config.yaml
n_experts: 256
d_expert: 32
d_shared_expert: 0
moe_layers: [1, 2, 3, 4, 5, 6, 7, 8, 9]
router_score: "softmax"
normalize_top_k: false
router_z_loss: 0.001
init_std_router: 0.0313
tie_word_embeddings: true
optimizer: "muon_variant"
beta1: 0.95
max_seq_len: 1024
max_steps: 8544
Below are experts of layer 4 (counted from 0) of a mixture-of-experts language model. Rows are named router (the router's row for the expert), gate (a neuron's input weights, with its number), up (a neuron's input weights, with its number), down (a neuron's output weights, with its number) and show model dimensions 0-191. Each number is 128 + 24 x the weight over its row's rms, rounded and kept within 0 to 255.
After each expert's rows: a language model's description of what the expert responds to; "comes before" lists some tokens at least twice as common just after its tokens as in all text. This comes from a sample of Wikipedia text that the model never trained on. Tokens count by the router's weight.

# expert 34
router [108  72 170  93 156 109 119 138 122 113 149 147  78  95 122 122 128 112  86 154 121 122 118 168 137 103 127 135 116 132 131 166 148 174 130 126 134 118 125 168 163 143 128 178 121 114  97 107 150 168 162  98 117 136 163 148 114 162 124 137 163 130 135 114 158 106 149  82 144 138 109 107 140 139 128 107  97 148 133 100  88  83  72 134 122 162 166 117 127 116 150 113 135  93 148 145 126 147 100 168 120 138 170 116 134 139  98 128 138 146 105  97 136 108  89 176 140 113 122 145 131  95 207 165 152 120 136 130 121 166 164 136 141 137 135 153 112 128 165  92 127 122 140 117 131 122 105  92 128  93 117 106 122 146 118 143 126 117 138 163 126 140 160 147 167  97 139 148 112 141 137 146 144 132 106 100  79 119 133 115 172 123  92 139  89 151 136  90 129 148 134 123]
gate1 [145  90 113 124 132 125 124 117 125 133 111 150 116 124 127 139 138 120 133 163 116  96 162 146  89 142  92 116 123 145 117 167 136 137 144  72 188 138 127 113 123 162 123 128 150 142 116 154 139 122 132 128 165 110 145 101  90 145 125 136 159 150  89 120 154 137 160  82 129 130 125 152 108 117 114 154 128  88 138 105 123 102  91 139  97 100 131 104 142 123  94  99 106 127 136 114  98 108 106 124 103 143 131 122 149 173  86  96 151  68  74 136 159 161 138 135 154 195 106 122 128 125 125 116 140 138  96 113 107 172 150 198 119 145 146 145  94 112 152 139 104 119 144 161 155 102 102 133  94 157 128 136 125 115 130 117 126  99 137 154 178  99 171 136 145  79 129 123 115 150 146 123  82 124 130 105  94 169 123 140 143  80 128 142 120  84 109 130 163 131 106 138]
up1 [134 131 178 159 117 121 142  81 171 115 138 128  81 148 123  95  91  96 127 120  87 122 176 140 137 139  97 149 144 113 135 104  98 138 142 116 149  93 125 153 129 109 133 190 116 154  98 114 129 176 132 103 117 130 160 125 105 151 148  77 127 163 142 130 136 161 151 117 158 130 122 148 153 110 149 184 120 154 102 150 121 151 152 146 105 160 115 128 107 119  69 126 118 103 118 126 111 116 108 156 143 139 143 117 121 121 102 102 121 143 111 133 171 182 162  87 141 154  86 146  70 149 130 110 163 137 128  91 121 147 131 142  94 125 167 135 133 149 142 106 140 115 151 122 143 140 156 145 123 166 134 136 168 155 129 120 120  98 124 155 128 114 125 116 157 103 138 165 110 143 158 149 156 145 106 126 118  77 145 153 115 155 115 119 104 161 102 157 121  87 111  90]
down1 [ 93 142 144 117 147 123 123 155 136 106 149 169 148 124 168 127 133 112 173 147 128 165 116 163 135 167 154 149 115 149 130 131 160 122 109  79  99 139 106  90 141 157 151 110 159 133 128 108 153 120 130 144  97 140 102 133 115 129 123 162 164 117 144 144 128 163 124 118 114 140 135 111 127 118 102 169 112 141 126 125 141 145 105 144 144 125 171 136 156 192 124 107 132 136 105 156  89 117 152 118 106 140 134 149 200 168 121  93 116 136 104 100 141 155 147 128 121 151 120  98 137 157 133 186 101 157 117 147 145 128 105 139 113  90 128 114 152 137 141 113 111 111 139  83 105 158 139 111 129 133 109 113 139 126 126 116 106 152 101  89 166 177 135  69 115 142 148 141 131 142 145 141 184 176  83 100 119 154  95 147 160 163 103 106 112  82 111 142 134 175 146 131]
gate2 [ 94 154 128 114 154 121  85  99  53  87 100 118  83 133 103  62 151 180  82  94  97 104 128 132 154 148 153  93 140 107 114 127 112 122 122 139 119 141 117 128 137 167 121 125  98 153 126 143 114 130 124  96  99 160 109 136 109 145 137 172 124 140 197 157  79  95 149 102  87 120 131 154 131 109 129 154 106 122 123 155 143 107 141 177 151 146 167 128 121 133 146 142 118 139 108 156 112 132  78 165 103 136  91 113 111 116 107 148 139 138  81 124 109 143 143 119 181  82 147 104 115  98 161 158 173  99 151 117 110 154 122 124 129 139 121 136 118 149 189 107 111 132 155 144 125 126 130 116 154 151 118 141 141  98 127 167 140 171 127 151 144 139 124 147 132 112 141 122 124 101 123 134 138 133 126 150 135  98  99 121 136 170 134 108 137 119 125 111 134 127 106 115]
up2 [142 155  76 136 153 160 136  83 136 162 118 159 161 140 109 167 137 111  94  88 135 109 159  98 109 146 128 152 128 113 127 116 107 144 147 123 104 169 128 170 127 130 108 103 148  94 141  91 143 110 143 157 137  99 150 131 136 142 149  74 103 128 124 120 133 165  65 173 117 143  97 133 121  95 166  92 167 134 107 101 116 109 134 122 150 152 132 181 162 131 127 154 112  80 144 149 143 114 155 120 139 112 141 146 139 138 149  82 112 122 184 142 153 189 111 139 107 126 102 125 112 151  96 109 142 130 123 134 105 100 135 112 110 104 114 148 108  91 108 129 104 148 143 126 122  85 170 121 111 102 134 121  94  99  92 125 125  95  98 131 166 102  99 140 119 103 144 146 169 123 158 132  83 134 172 114 152 159 126 127 146 131 114 136 118 129 122 121 120 122 171  99]
down2 [139 114 111 145 132 130 111 105 143 164 158 135 158 161 106 168 144 153 108 152 142 145 132 141 142 153 122 114 159 126 101 121 151  93 151 100 132 137 135 108 148 180 168 135 137 120 140 156 153 125 163 170 110 144 135 166  83 135 126 152 178 154 163 152  97  99 133 142 103 133 152 102 157 125 118 114 132 133 149 139 122 113 165 147 126 157 136 105 133 145 149 117 149 118  79 143 133  90 142 139 142 100 176 118 146 120 103  95 149  98 107  85 100 128 115 106 112 142 133 104 151 162 140 126 189 115 159  99 116 137 130 157 129 116  91 133 135 163 140  93 100 147  84 126 100  78 143 130 105 170  91 154 105 124 180 122 120 119 145 117 154  98 133 118 101 111  74 154 146 170 112 156 107 129 147 146 128 119 150 128 154 153 116  82  86 134 115 147 108 141 179 133]
Sentence-final periods
comes before: "\n", " The", " In", " He", " It", " \""

# expert 42
router [ 98 130 179  89 132  80 135 117  97  91 116 123 109 129  87 110  93 105  85 134 125 118  96 148 141 134 109 171  96 140 111 128 113 148 102 164 135 122 109 152 101 108 146 110 135 122  92 102 162 166 121 110 106 119 131 151 125 164 108 144 131 127 130 120 173  84 171  99 136 141 141 144 143 136 142 113 126 145 123  94 149 101  95 154 129 178 162  97 144 102 160 126  93 105 113 131 137 170 141 113 166 147 136  94 150  76 117 120 108 136 141 125 159 120 127 134 114  91 122  90 152  82 165 120 148 166  93 134 132 111 137 124 169  90  81 165  87 127 137 111 121 147 101 136 169 120 117  89 126 117 137 151 103 123 115 138 115 139 115 131 122 131 133 117 166  82 140 143 136 112 128 134 145 141 115 116  90  66 164 128 153 105 144 136 148 161 141  85 119 133 161 114]
gate0 [117 135 136 123 106 111 117 125 125 124 148 148 125 127  76 128 100  94 114 110 127 162 112 131 145 106  99 133 157 173 126 122 126 107 152 140 138 131 106 132  83 134 111 110 123 162 129 162 158 108 128  73  94 150 149 111 138 138 154 178 152 134 135 145 108 110 122 123 107  96 124 110 178 129 142 123 124 153 146 118 138 136 136 211 118 148  77 127 126 148 132 133 147 132 115 108 104 128 120 134 119 108 159 105 103 119 155 124 149 136 142 149 171 100 118 157 116 103 124 114 134 152 128  89 131 118 120 139 178 158  93  85 131  90 124 159 111 107 163 125 125 149  88 141 177 123 135 122 115 132 141 168  73 124 129 124  88 102 133 152 148 110 158  71 102 144 120 101 108 165 155 109 132 123  99 135 137 127  96 143 191 111 163 152  83 121 160  75 108 146  94 124]
up0 [116 162 118 123 128  96 136 128 130  32 103 109 121 158 126 130 138 169 114 143 167 104 111  91 127 109 121 135 148 131 103 140 121 128 108  84 146 129 100 145 149  73 120 126 132  86 127 136 148 145 107 166 119 141  91 130 179 116  86 134 126 144 127 114 125 117 103 109 121 131 120  84 136  79 148  78 165 134 158 109 146 119 111 147  69 129 127 136  97 106 122  91 106 163  88 106 135  87  99 131 136 195 137 133 113 106 133 153 120 187 162 117 110 157 114 118 108 134  90  91  98 116 132 141 122 151 102 140 109 131 106 119 145 150 140 148 130  72 130 129 150 136 113 163 162  79 139 129 131 135 107 136 122 161 118 107 142 107 110 153 111 124 112  94 115 155 115 136 151 133 110 108 126 119 102 148 133 107 121 141 140 154 132  91 169 152 116 114 118 141 116  85]
down0 [147 146 151 113 155 173 170 121 130 159 153 146 162 118 111 141 103  98 118  95 118 142 109 105  91 133 149 142 142 115 104  68  96 153 101  93 140  88 151 109 149 109 134 118 122 139 119 152 133 119 150 142  86 116 153 149 119 141 123 146  83 155  95 105 177 120 154 129 129 119  76 143 124 147 146 152 163 159 124 113 130 145 153 110  84  97 116 178 158 158 113 159 172 106 141 137 164 125 159 106 124 147 131 126 158 140 112 135 111 131 136 113 135 131 141 113  91 125 149 205 138 131 173 108 148  66 117 103 134 139 176 140 117 146 125 139 117 135 132 130  93 111 163 105 130 175 143 142 108 131 134 163 161  97 117 136 129 131 101 115 157 148 140 145  93 108 135 132  87  97 130 146 151 169 129  95 129 161 140 107 133 114 136 157 121 121 125 104 127 113 171 163]
gate1 [ 73 144 153 101 141 111 128 134  99 117 148 159 148 104 103 106 109 115 148 140 127  78  96 121 151  90  92 161 137 151 140 141 152 138 114 162 108 116 148 129 105 100 151  63 170 125  99 106 149 109 147 145 115  89 153  99 120 131 123 171 142 133 183 130 130  92 138 106 134  99 129 134 122 168  90 126 109 151 157 130 137  79 131 125 165 117 151  77 115 149 151  82 129 118 155  89 139 123 158 122 148 119 132 129 130  74 113 154 110 146 134 148 103 147 139 106 146 164 162 141 108 133 133 125 123 132  79  99 152 130 109 115 164 119 120 160 191 133 121  79 145 143 167 111 117 127 122 121 137 100 150 106 123 107 143 145 134 139 156 177 136 124 162 113 114 156 145 146 118  72 113 148 142 117 129 106 102 130  99 130 125  77 110 136 126 114 143  92 107 110 123 154]
up1 [122 129 168 117  93  93 104  74 115 118 130 118 119 116  62 127 128 167 125 144 171 125 134 137 155 130 113  76 134 133 106 111 150 131 146  87 163 117 115 119 155  92 128 100 116 138 178 134 108 139 125 151 119 114 132 150 124 132 149 173 121  78 151 123 127 122 159 113 141 149 165 103  89 149 153 133 161 124 138 138 150 134  95 114 129 122 140 117  93  79 127 139 162 128 102 116 119 125 144  92 152 174 151 131 152 146 132 127 107 145 186 149  94  92 111 120 131 173 101 117 175 138 124 139 151  91 127 128 138  49 114  86 145 179  98 121 111 120 138 107 106 153 101 140 110 171 129 130 100 122 118 179 150 129 139 155 134 104 147 112 146 159 103 112 124 105 110 127 112 110 110 117 129 125 172 143 108 112 129 126 111 150  87  92  92 136 118 109 115 144 129 111]
down1 [101 174 129 158 161 120 157 157 130 115  94 123 141 122 117  88 126 139 136 132 128 139 141 123 126 134 156 111 130  73 109 105 125 127 107 150  92 120 148 117  97  92 174 163  46 119 105 107 147 137 155 159 153 149 192  84 154  75 133 152  92 141 124 107  85 115 101 162 126 120 159 139 133 115 135 146 113 113 114 148 123 121 134 124 142 107 118 151 181 167 140  65 168 134 162 110 156  96 121 168 123 176 152 110 139 155 131 154 153  94  96 105 107 154 143 177 138 126 106 106 118 121 145 111 157 101 153 140 105 139 108 119 103 125 162 127 149 136  96 135 118 144 125 106 129 108 136 114 124 133 140 148 136 101 119 130 123  88 121 119 131  97  97 130  96  77 148 107 124 143 148 130  89 131 144 122 132 125 110 163 176  96 143 129 134 121 121 119 124 127 133 163]
Country names
comes before: " |", ",", " (", "n", ";", "'"

# expert 33
router [ 56 114 183  82 131 121 148 124 137  82 145  94 116  83  96 118 113 100  83 138 143 125 118 154 118 147 137 136 132 126 122 134 120 144  91 149 126  89 127 162 135 137 142 112 143 123  92 105 144 120 146 102 137 133 153 151 124 134 144 135 140 129 163 104 149 128 175  98 145 167 124 119 159 168 131  91 120 122 152 118 128 122 122 108 148 136 137 111 144 120 141 124 131  83 122  96 120 136 120 148 120 155 130  79 157 114 139 153 153 136 137 131 127 146 118 145 146  97  83 108 134  82 159 129 133 132  83 141 103  92 142 121 146 103 125 148  46  95 164 131 147 159 137 151 147  82  90 129 119  94 114 175 129 126 157 112  87 150 119 156 141 124 153 166 153 116 106 160 113 147 134 149 139 130 118 132 123 100 159 154 160  70  85 141 133 113 121  99 136 168 144 111]
gate2 [136 144 139 127 112 128 105 100 108 115 122  99 121 113 159 156 133 177 109  98 176 154 115 130 138 154  90 114 174 135 118 143 143 113 135 106 162 104 143 124 118 154 165  63 126  76  60 107 110 135 125 157 148 118 142 159 125 133 162 129 152  90  86 151 150 161 124 117 143 169  89 127 135 117 137 108 105 136 121 127 119 104 140 112 119 118 142 135 162 140 149 156 152 123  82 136 118 126 119 130 125 148 117 100 160  96 117 142 113 150 126 149 119 158 176 162 121 134 103 146 130  93  92  77 162 129  91 122 130 123 124  84 130 109 147  78 104 155 115 139 118 144 122 106 135  97 153 141 125 113 118  75 104  98 113  81 125 156 103 134 141  92  98 160 161 106 122 167 151 113 110 162  97 164 142 129 121 109 128 130 146 108  71 124 148 132 104 128 139 150 129  91]
up2 [165 147 113 104 150 115 122 134 153 154 152 188 122 105 131 135 154 144 105 116 146 161 160 167 124 106 113 143 153 132 117 109 115 172 132 128 134 110 128 104 110 107 133 131 172  82 113  90 144 124 142 190  71 136 151 127  93 103 111 141 110 119 103 182 144 120  88 129 108 121 132  99 137 143 107 123  97 160 145 107 129 127 119 111 141  98  84 155 129 159 101  88 113 110 110 123 173 135 125 124 106 129 107 112 134 104 126  98 101 107 131 132 144 130 115 164 128 160 151 113 145  43 132 108 104 122 109 128 103 103 129 131 168 165  78 122 140 105 130  76 158  98 104 124 133 124 154 162 154 112 132 129 140 157 141 157  80 144 132 131 142 153 108 106  88 117 161 142 137 127 121 147 153 127  68 121 133 131 131 154  90 103 145 123 132 103 129 129 125 143 133 180]
down2 [ 91  92 138 130 124 107 137 163 139  69 112  77 106 136 113 135 120 124 129 117 145  90 119 160 117 139 135 114 115 143 128 128 137  81 103 114 124 192  93 132 137 132 126 145 131 142 128 162 126  86 134  94 188 132 132 128 120 156 132 126  74 148 125 111  81 140 106 114 149 121  90 183  89  97 138 121 140 138  95 117 102 130 116 168  97 109 116 105 114 136 127 119 170 152 163 153 127 121  98 122 169 128 139 138 146 164 113  77 104 117 111 150 153 113 177 126 147  94 118 138 152 122 117 128 101 151 150 166 127 149 123 121 165 101 139 130 152 198 143 125 111 122 115 129 145 125 110  94  93 123 115 121 120 123 143 159 155 124 145 155 122 109 145 163 158 133 118 104  79 138 140 149 150 126  96 150 112 122 119 171 132 130 167 118 160 124 169  73 129 107 163 126]
gate3 [104 149 124 159 166  96 123 147 117 114 126 103 139 161 123 145 105 142  55 128 139 111 127 120 138 116 156 153 174 163 133  79 138 123 139 125 110 131 120 133 107 140 110 118 113  95 130 110 129 147 137  95 136 157 113 112 149 128 109 127 104 106 165 100 115 125 168 134 133  91 170 129 112 135  80  97 136 106  57 139 168 114 115 114 158 130 115 104 152 187 160 127 111  70 152 134  97 170 110  87 146 160 163 120 122 148 156 151 122 132 138 109 162 100  98  97 111  86 104 106 130 125 176 130 139 120  94 148  99 112 112 138 105 113 102  86 135 128 111 128 110 162 112 100 110 149 107 114  99 114 141 155 118 133 105 150  83 134 114 109 129 140 152 136 146  96 166 148 160  91 157 124 145 130 137  97 107 128 135 130 125 135 113  70 134 151  89 113 115 130 149 157]
up3 [134 146 131 101 154 141  99 107 107 136 107 121 101 136 166 168 110 126 136 134 110 149 145  99 125 170 111 151 123 112 139 130 144 121 121 135 164 104  98 145 109 171 111 189 190 158 188  96 151 133 149 118 124 125 166 148  98  84 142 140 138 110 125 135  99 114 128 119 140 132 125 146 151 122 120 118 113 131 131 131 173 136 147  91  98 148 131 137  98 130  73  94 149 135 127 101 112 174 127  98 141  95 164 136 124 149 161 157 127 157 145 144 131 161  95  65 149 157 126 159 168 145 143 174 113 114 109 135 155 166 142 130 112 158 160 126 131  96 114 136 136  95 145 125 150 149 102 154  92 142  97 154 143 148 129 112 141 105 105 149 133 142 126 131  92 132 126 189 143 153 123 116 132 162 144 113 156 151 113 109 129  79 138 118 132 129 157 131 119 102  83  73]
down3 [159  91 110 120 114 124 113 190 123 141 125 130 168 159 114 127 143 117 199 155 147 106 142 175 105  84 120 162 136 114 131 151  92 143 119  95 128 151 106  74 109 114 106 143  92 152 113 137 130 109 146 104 139 173 159 100 167 164  92 107 133 148 122  82 151  89 140 123 154 132 111  95 118 158 117 111 152  75  81  81 128 157 103 128 115  99 110 104 130 109 171 157 111  77 147 164 123 139 141 121 115 122 127 142 137 130 125 104  91 126 114 136 137 114  98 116 139 104 120 138 130 115 153 130 121 150 197 131 127 110 142 149  89 130 121 124 120 141 119 136 113 172 121 124 161 119 142 105 129 133 129 116 115  77 143 145 143 119 178 126 141 112 145 128 184 165 160 143 115 134 143 133 144 136 147 100 146 105 126 124 105 140 119 151 100 145 121 110 123 158 140 175]
Fragments after name starts
comes before: "2", "1", "e", "n", "z", "i"

# expert 32
router [105 103 135  42 110 112 131 110 130  90 131 110 121  91  88 126 131 133  85 111 127 120 119 200 138 109 146 162 136 163 118 158 135 153 112 136 155 127  86 180 174 120 134 129 135 120 100 101 165 179 157  91 116 133 150 154 137 161 108 109 123 117 109 112 130 101 137 104 155 166 115 125 202 161 141 110 145 143 129 114 132 118 116  99 149 138 161 101 143 119 147 120 144 100 130 127 121 154 117 140 129 131 127  81 161 135 110 172 152 153 157 141 140 136 111 153 136 131 120 138 133 129 169 130 174 155 130 149 104 159 158 119 159  88  89 126 123 111 140 112 130 115 127  86 152 125 118 114 133  89 124 124 119 162 147 141 101 127 128 121 149 142 150 141 126 120 114 148 119 152 148 165 163 153 100  55 107 102 118 147 138 108 113 176 113 105 134 105 134 127 129 124]
gate1 [138 131 168  98 108 124 137 110 119  85 151 130 156 115  83 110  97 104 128 140 151 125 131 140 150 121 169 169 147 168 124 157 124 103 130 174 101 124 103 114 117 101 136 158 167 119 118 117 139 162 113 116 140  95 138 144  92 117 133 163 171 121 122 144 106  92 126 129 163 167 133 122 112  65 116 139 138 102 106 136 167  70 106 153 145 129 126 133 135  82 130 143 164  98 141 164 128 159 110 130 100 137 125 128 105 134 152 138  91 159 187 152 155 166 118 161 115 108 117 177 143 133 171 114 126 120 100 122 120 119 155 123 175  97 161  79 148  96 100 140 100 135 144 112 130 124 164 104 129 111 142 101 122 125 132 128 105 125 139 103 157 110 138 125 131 109  67 109 135 138 143 110 138 166 150 138 139 105 138 118 167 112 116  80  86 132 107 106 109 159  99 139]
up1 [142 154 147  96 120  79 113 106 163 146 151 113 128 113 126 143 114 152 194 106  78 135 117 160 157 125 132 151 136 125 156 146 121 134  95 173 104 111  90  78 132 123 128 105 122 103 137 109 124 131 140 118 145 154 168 127  99  96 136 173 123 115 179 136 137 118 179 112  68 145 159 177 139 139 159 129 105  82  80 111 140 131 130 117 141 162 160 141 131  96 129  99 145 103 156 125 154  81 131 119 100 122 144 158 171 151  96 151 121 160 138 127 146  96 121 161 177 113 144 138 153 145  82  86 130 118 134 126 100 150 127 130 115 111 140 143 113 142 143 152 134 113 144 129 172 144 157 143  83 146 132 114 122 158  95 123  68  99 123 118 121 136 164  87 118 136 128 104 146 155 149 128 152 125 150 108 116 129 111 133 101 114 109 140 147 104 112 123 112  96 138 115]
down1 [115 131 151 149 107 115 156 134 145 124  67  85 125 109  81 146  85  89 111 139 146  77 164 113 148 142 141 124 161 161 144 127 146 100 101 133 117 163 140 105 111 129 148 112 111  96 133 132 109 108 174 117 139 131 115 158 145  55  91 115  93 152 119 128  80 137 169 127  93 139 107 111 122 129 104 158  79 114  94 113 150  98 134  88 143 150 108 109 131 117 106  98 148 143  94 156 143 106  97 140 114 156 112 105 100 160 121 156 135 128 105 143 132 111 161 126 129 121 145 124 125 139 128 168 141 138 117 114 158 143 127 138 145 140 118 127  98 165  97 152 121  89 102 166 130 162 174 132 136 121 180 151 126 127 102 157  95 101 138 116 118 156  99 120 132 116 115 152 153 158 153 149 126 110 147 179  99 124 103  73 144 120 139 121 146 135 172 116 156 151 127 138]
gate2 [133 168 110 117 168  96 139 128  93  88 133 113 154 114 104 133 151 133 104 140 108 125 107 135 142 136 122 128 108 173 123 145 128 137 119 124 150  73 100 139 133 143 121 144 129 119 112 116 134 124 136 165 129 135 153  77 106 150 109 162  93 120 142  88 115 101 117 111 122 110 143 124 148 162 136 146 119 122 124 106  86 128  72 121 146  99 128 106 112 122 175 137  99 153 122 133 140 144 112 103 136 100 113 147 130 135  88 138  94 108 110 117 116 171 100  75 124 125 143  98 148 134 149 126 145 166 106  91 146 169 124 119 111 151 105 114 130 156 151 121 124 128 120  85 105 160 103 109  88 121 136 126 140 148 163 140 124 180 131 109  92 123 130 170  91 114 112 106 151 169 107  65 173 140  90 136 109  92 130 138  82  98  80 151 160 132 151 148 110  61 126 156]
up2 [ 94 102 156 133 109  87 143 135 101 134 155 125 134  82 135 154 134 128 131 100 142 161 114 149 140 152 120 189 102 129 110 136 120 119 108 171 141  83 114  97 139 120 159 156 124 116 118 144  74 150 114 100  92 149 117 153 150 146 140 149 117  87 148  74 101 152 118 133 157 147 107 135 142 116 122 196 135 100 111 123 149 158 131 181 112  95 152 103 132 101 148 144 147 161 194  93 146 127 123 127 151 135 119 126 139 146 168 148  75 145 128 162 138  97 132 125 136  90 139 138 174 144 120 118 148 104  91 103 117 138 119 159  64 152 101 147  98 143 118 127 168 144 112 123 127 140 154 133 126 147 114  93 111  96 121 123 134 164 137  90 135 131  99  82 102 172 131 113 158 137 118 118 146 130 116 133 132 117 155 139 149  96 125 133 152 130 159 138 153 143 117 161]
down2 [127  81  91  80 137 107 101 140 122 109 116 124 131 154 125 150  88  99 128 143 141 138 116 151 142  56 116  99 165 101 141 122 101 145 119 153 138 117 108  98 136 118 147 120 161 143 141  95 133 134  96 126 145 120 162 111 179 130 164 142  83 111 131 126 114 134 140  82 153  89 130 125 124 121 118 131 123 178 150 142 156 101 127 138  92 124  89 124 163 137 101 105 134  86 127 146 117 103 129 132 155 124 140  98 165 128 130 120 114  70 134 124 129 126 104 160  96 131 129 152 123 161 164 138 120 164 180 135  88 129  92 133 154 107 137 118 210 133 125 132 133 159 162 152 110 184 133  97 135  95 111 137 117 162 118  99 161  95 100 137 140 144  66 131 125 100 120 114 168 141  94 133 168 109 128 138 156 118 106 137 104 114 141 148 138 132 139 123 121 136 118 151]
Table row line breaks
comes before: "|", "-", "\n", "|---|---|", "|---|", "|---|---|---|"

# expert 14
router [102 108 137 116 112 134 130 107 127  94 102 108 135 109 126 136 103 130  76 142 123 108 131 163 134 104 109 121  97 147 127 140 132 132 105 152 129 119 106 142 137 100 133 152 125 123  80 142 142 141 149 120 126 112 137 167 146 139 136  62 145 138 106  79 126  82 140 123 145 157  93 109 154 127 117 114 131 105 141 116  81 127 102 121 144 128 182  83 131 152 135 143 118 100  97 144 170 136 142 152 152 142 153  93 167 110 101 186 138 147 127 105 139 112  87 136 116 124 111 111 156  89 166 135 148 127 112 147 104 145 113 127 167 132  79 149  97 127 140  93 132 153 132  90 140 124  88  89 110 110  99 156 101 139 179 112 122 115 131 141 170 131 117 129 174 126 145 170 105 106 131 161 141 136 117 126 101  96 164 182 167  79  95 139 136 129 144 112 131 146 148  73]
gate4 [131  77 139 155 120 134 143 137 107 100 119 185 133 128 115 120 127 126 159 138  72  98 168 140 115 109 133 122  96 126 123 108 133  85 115 155 106  88 137 100 153 126 177 115 125 110 124 125 160 172 128 138 127 130 137 178  83  90 111  97  91 136 122 101 117 100 118  99 138 139 130 129 160 113 122 155 104 161 159  82 156 138 108  69 131 115 125 113 135 113 130 138 100 151 119 162 129 114 166 190 150  91 104 108 126 135 152 167 109 121 133 135 103 146 115 153 130 124 140 140 171 148 128 141 124 138 135 163 158  92 125 133 143 124 164 149 129 157 128  96 141 128 139 102 128 138 126 102 124 144 119  97 130 146 139 134  99 148 146 143 138 117 132 128 130 172 107 139 114 114 134 181 141 109 118 191  63 141 166 125  87 124  94 141  99 141  96 121 104 119 119  70]
up4 [137 165 154 124 156 156 172  99 105 130 136 138 152 107 130 115 140  91 138  96 163 142 171 123 115 140 138 133 140 125  86 101  85 120 149 114 163  92 102 111  94 123 126 169 167 139 131 193 149 150 125 129 181 149 125 144 152 124 134 100 143 136  92 145 115 150 143 127  87 104 153  95  77 111 160  95 133  85 136 166 121 172 148 120 139 136  89 134 130 128 131 126 130 157 114  96 153 154 152 148 147 152 137 124 138 123 123 126 177 149 114 159  83 142 166 139 105 139  86  82 162 153 124 140 110 166 144 135 104  75  95 100 120 124 147 108 126 152 124 165 132 139 101 107 116 124  85 158 155 154 154 141 141  87 138 134 111 105 124 113 119 152  99 147 142  86 114 129 102 121 106 139 123 129 114 112 127  99 152 140 124  82 131 140 115 134 121 108 107 133 182 144]
down4 [133 126 113 153 106 120 171 138 104 137 117 104 140 123 112 141 118 141 106  85 149 145  73  64 138 144 101  85  71 135 141  88 125 128 121 147 103 146 132 108 128 131 121 138 132 169 167 131 166 119 165 166 119 109 141 143 102 152 112 144 136 120 162 124 111 129 132 145  96 118  86 138 160 106  93 121 129  98 106 105 142 199 137 104 110 155 143 107 161 153 108  96 168 149 168 122 115 182 117  90 156 121 120 141 120 118 146  98 125 121  93 157 176  94 126 110 147 122 128 128 154 140 105 159 111 115 129  87 177 140 120  91 153 147 139 106  86  89 163  89 129 108 119 131 100 125 139 145 122 139 163 121 111 146 159 128 116 132 129 119 110 150 127 149  96 142 123 158 133 103 152 169 155 130 111 111 121 108 139 147 145 178 146 146 153 120 105 158 118 106 159 152]
gate5 [135 150 119 128 109  90 141 145 163 158 113  63 119 112 176 137 144  64  80 105 145 131 107 133 124 125 145 128 116 151 156  95 101  89 117 152 177 112 177 106 184 130 120 124 160 119  76 118 111 157  96 130 153 126 141 119 121 153 123  99 101 113  83 105 144 128 133 109 144 142 117 145  99 133  86 129 160 112 116 106 130 133  94 124 128 129 131 147 137 115 120 123 101 191 165 102 111 108 142 124 133 104  96  92 188 132  86 106 145 155  96 124  94 162 122 148 139 122 135 124 101 150  86 133 134 134 132 136 119 123 143 135 146 111 128 115 143 159 136 122 170 120 125 167 135  92 137 119  74 131 107 113 120 125 122 114 136 123 121 109 130 124 114  99 157 145 153 100 124 133 138 185  86 196 111 148 132 153 144 126 142 150 108 138 106 108  96 143 149 159 121 125]
up5 [140  96 140 121 134  66 115 157 133 160 169 136 180 152 129 121 116 181 106 126  95 130 155 134 146 156 146 154 113 115 120 143 120  85 167 173 122 132  86  99 146  92 128 107 126 122 124 166 143 114 142 146  92 178 151 140 124 110 127 102 141 135 123 113 139 153 107 168  82 135  59 133 109 145 126 159 140 119 178 136 148 113 131 107  89 121  99 109 124 125 121  70 146 115 153 148 113  96 143 141 132 106 115 105 161 125 134 112 145 105 166 118 114 130 151 119 118 171 124 157 157 119 108 137 131 106 127 151 128 126 128 137 136 140  96 178 123 143 103 134 145 124 147 112  64 139 137 148 132 155 114 119 156  82 131 124  98 134 109 113 132 137 115 163 116 152 122 125  91 152 151 129 110  93  95 132 139 136 124 148 139 139 117 160  95 151 104  94  98 153 172  67]
down5 [138 119 163 183 109 109 123  81 143 124 104 172 128 148 126  98 153 152 103 108 110 149  92 152 110 155 117 137 115 122 126 152 125 162  97 160 123 100 159 108 119 163 112 142 125 133 161 133 107 146 113 106  92 112 133 163 114 154 135 116 125  77 190 130 190 179 115 107 122  94 125 130 122  93 160 172 109 127 122 113 136 134 165 123  74 130 143 128 140 120 120 121 141 120 115 144 154  94  78 150 167 143 120  59 104 120 125 144 153 111 144  80 122 127 142 103 119 118 150  91  77 119 146 163 154 127 136 147 137  98 110 147 107 129 122 141 127 124 117 139 153 150 130 124 137  92 149  98 114 125  99 154 131 135 146 126 128  95 142 170 129 164 169 109 150 132 116 153 112 144 140 133 135 126 133  82 139 105 127 122 139 129 159  90 119 119 177 165 113  99 122 178]
Action verb stems
comes before: "ed", "ing", " in", " to", " the", " by"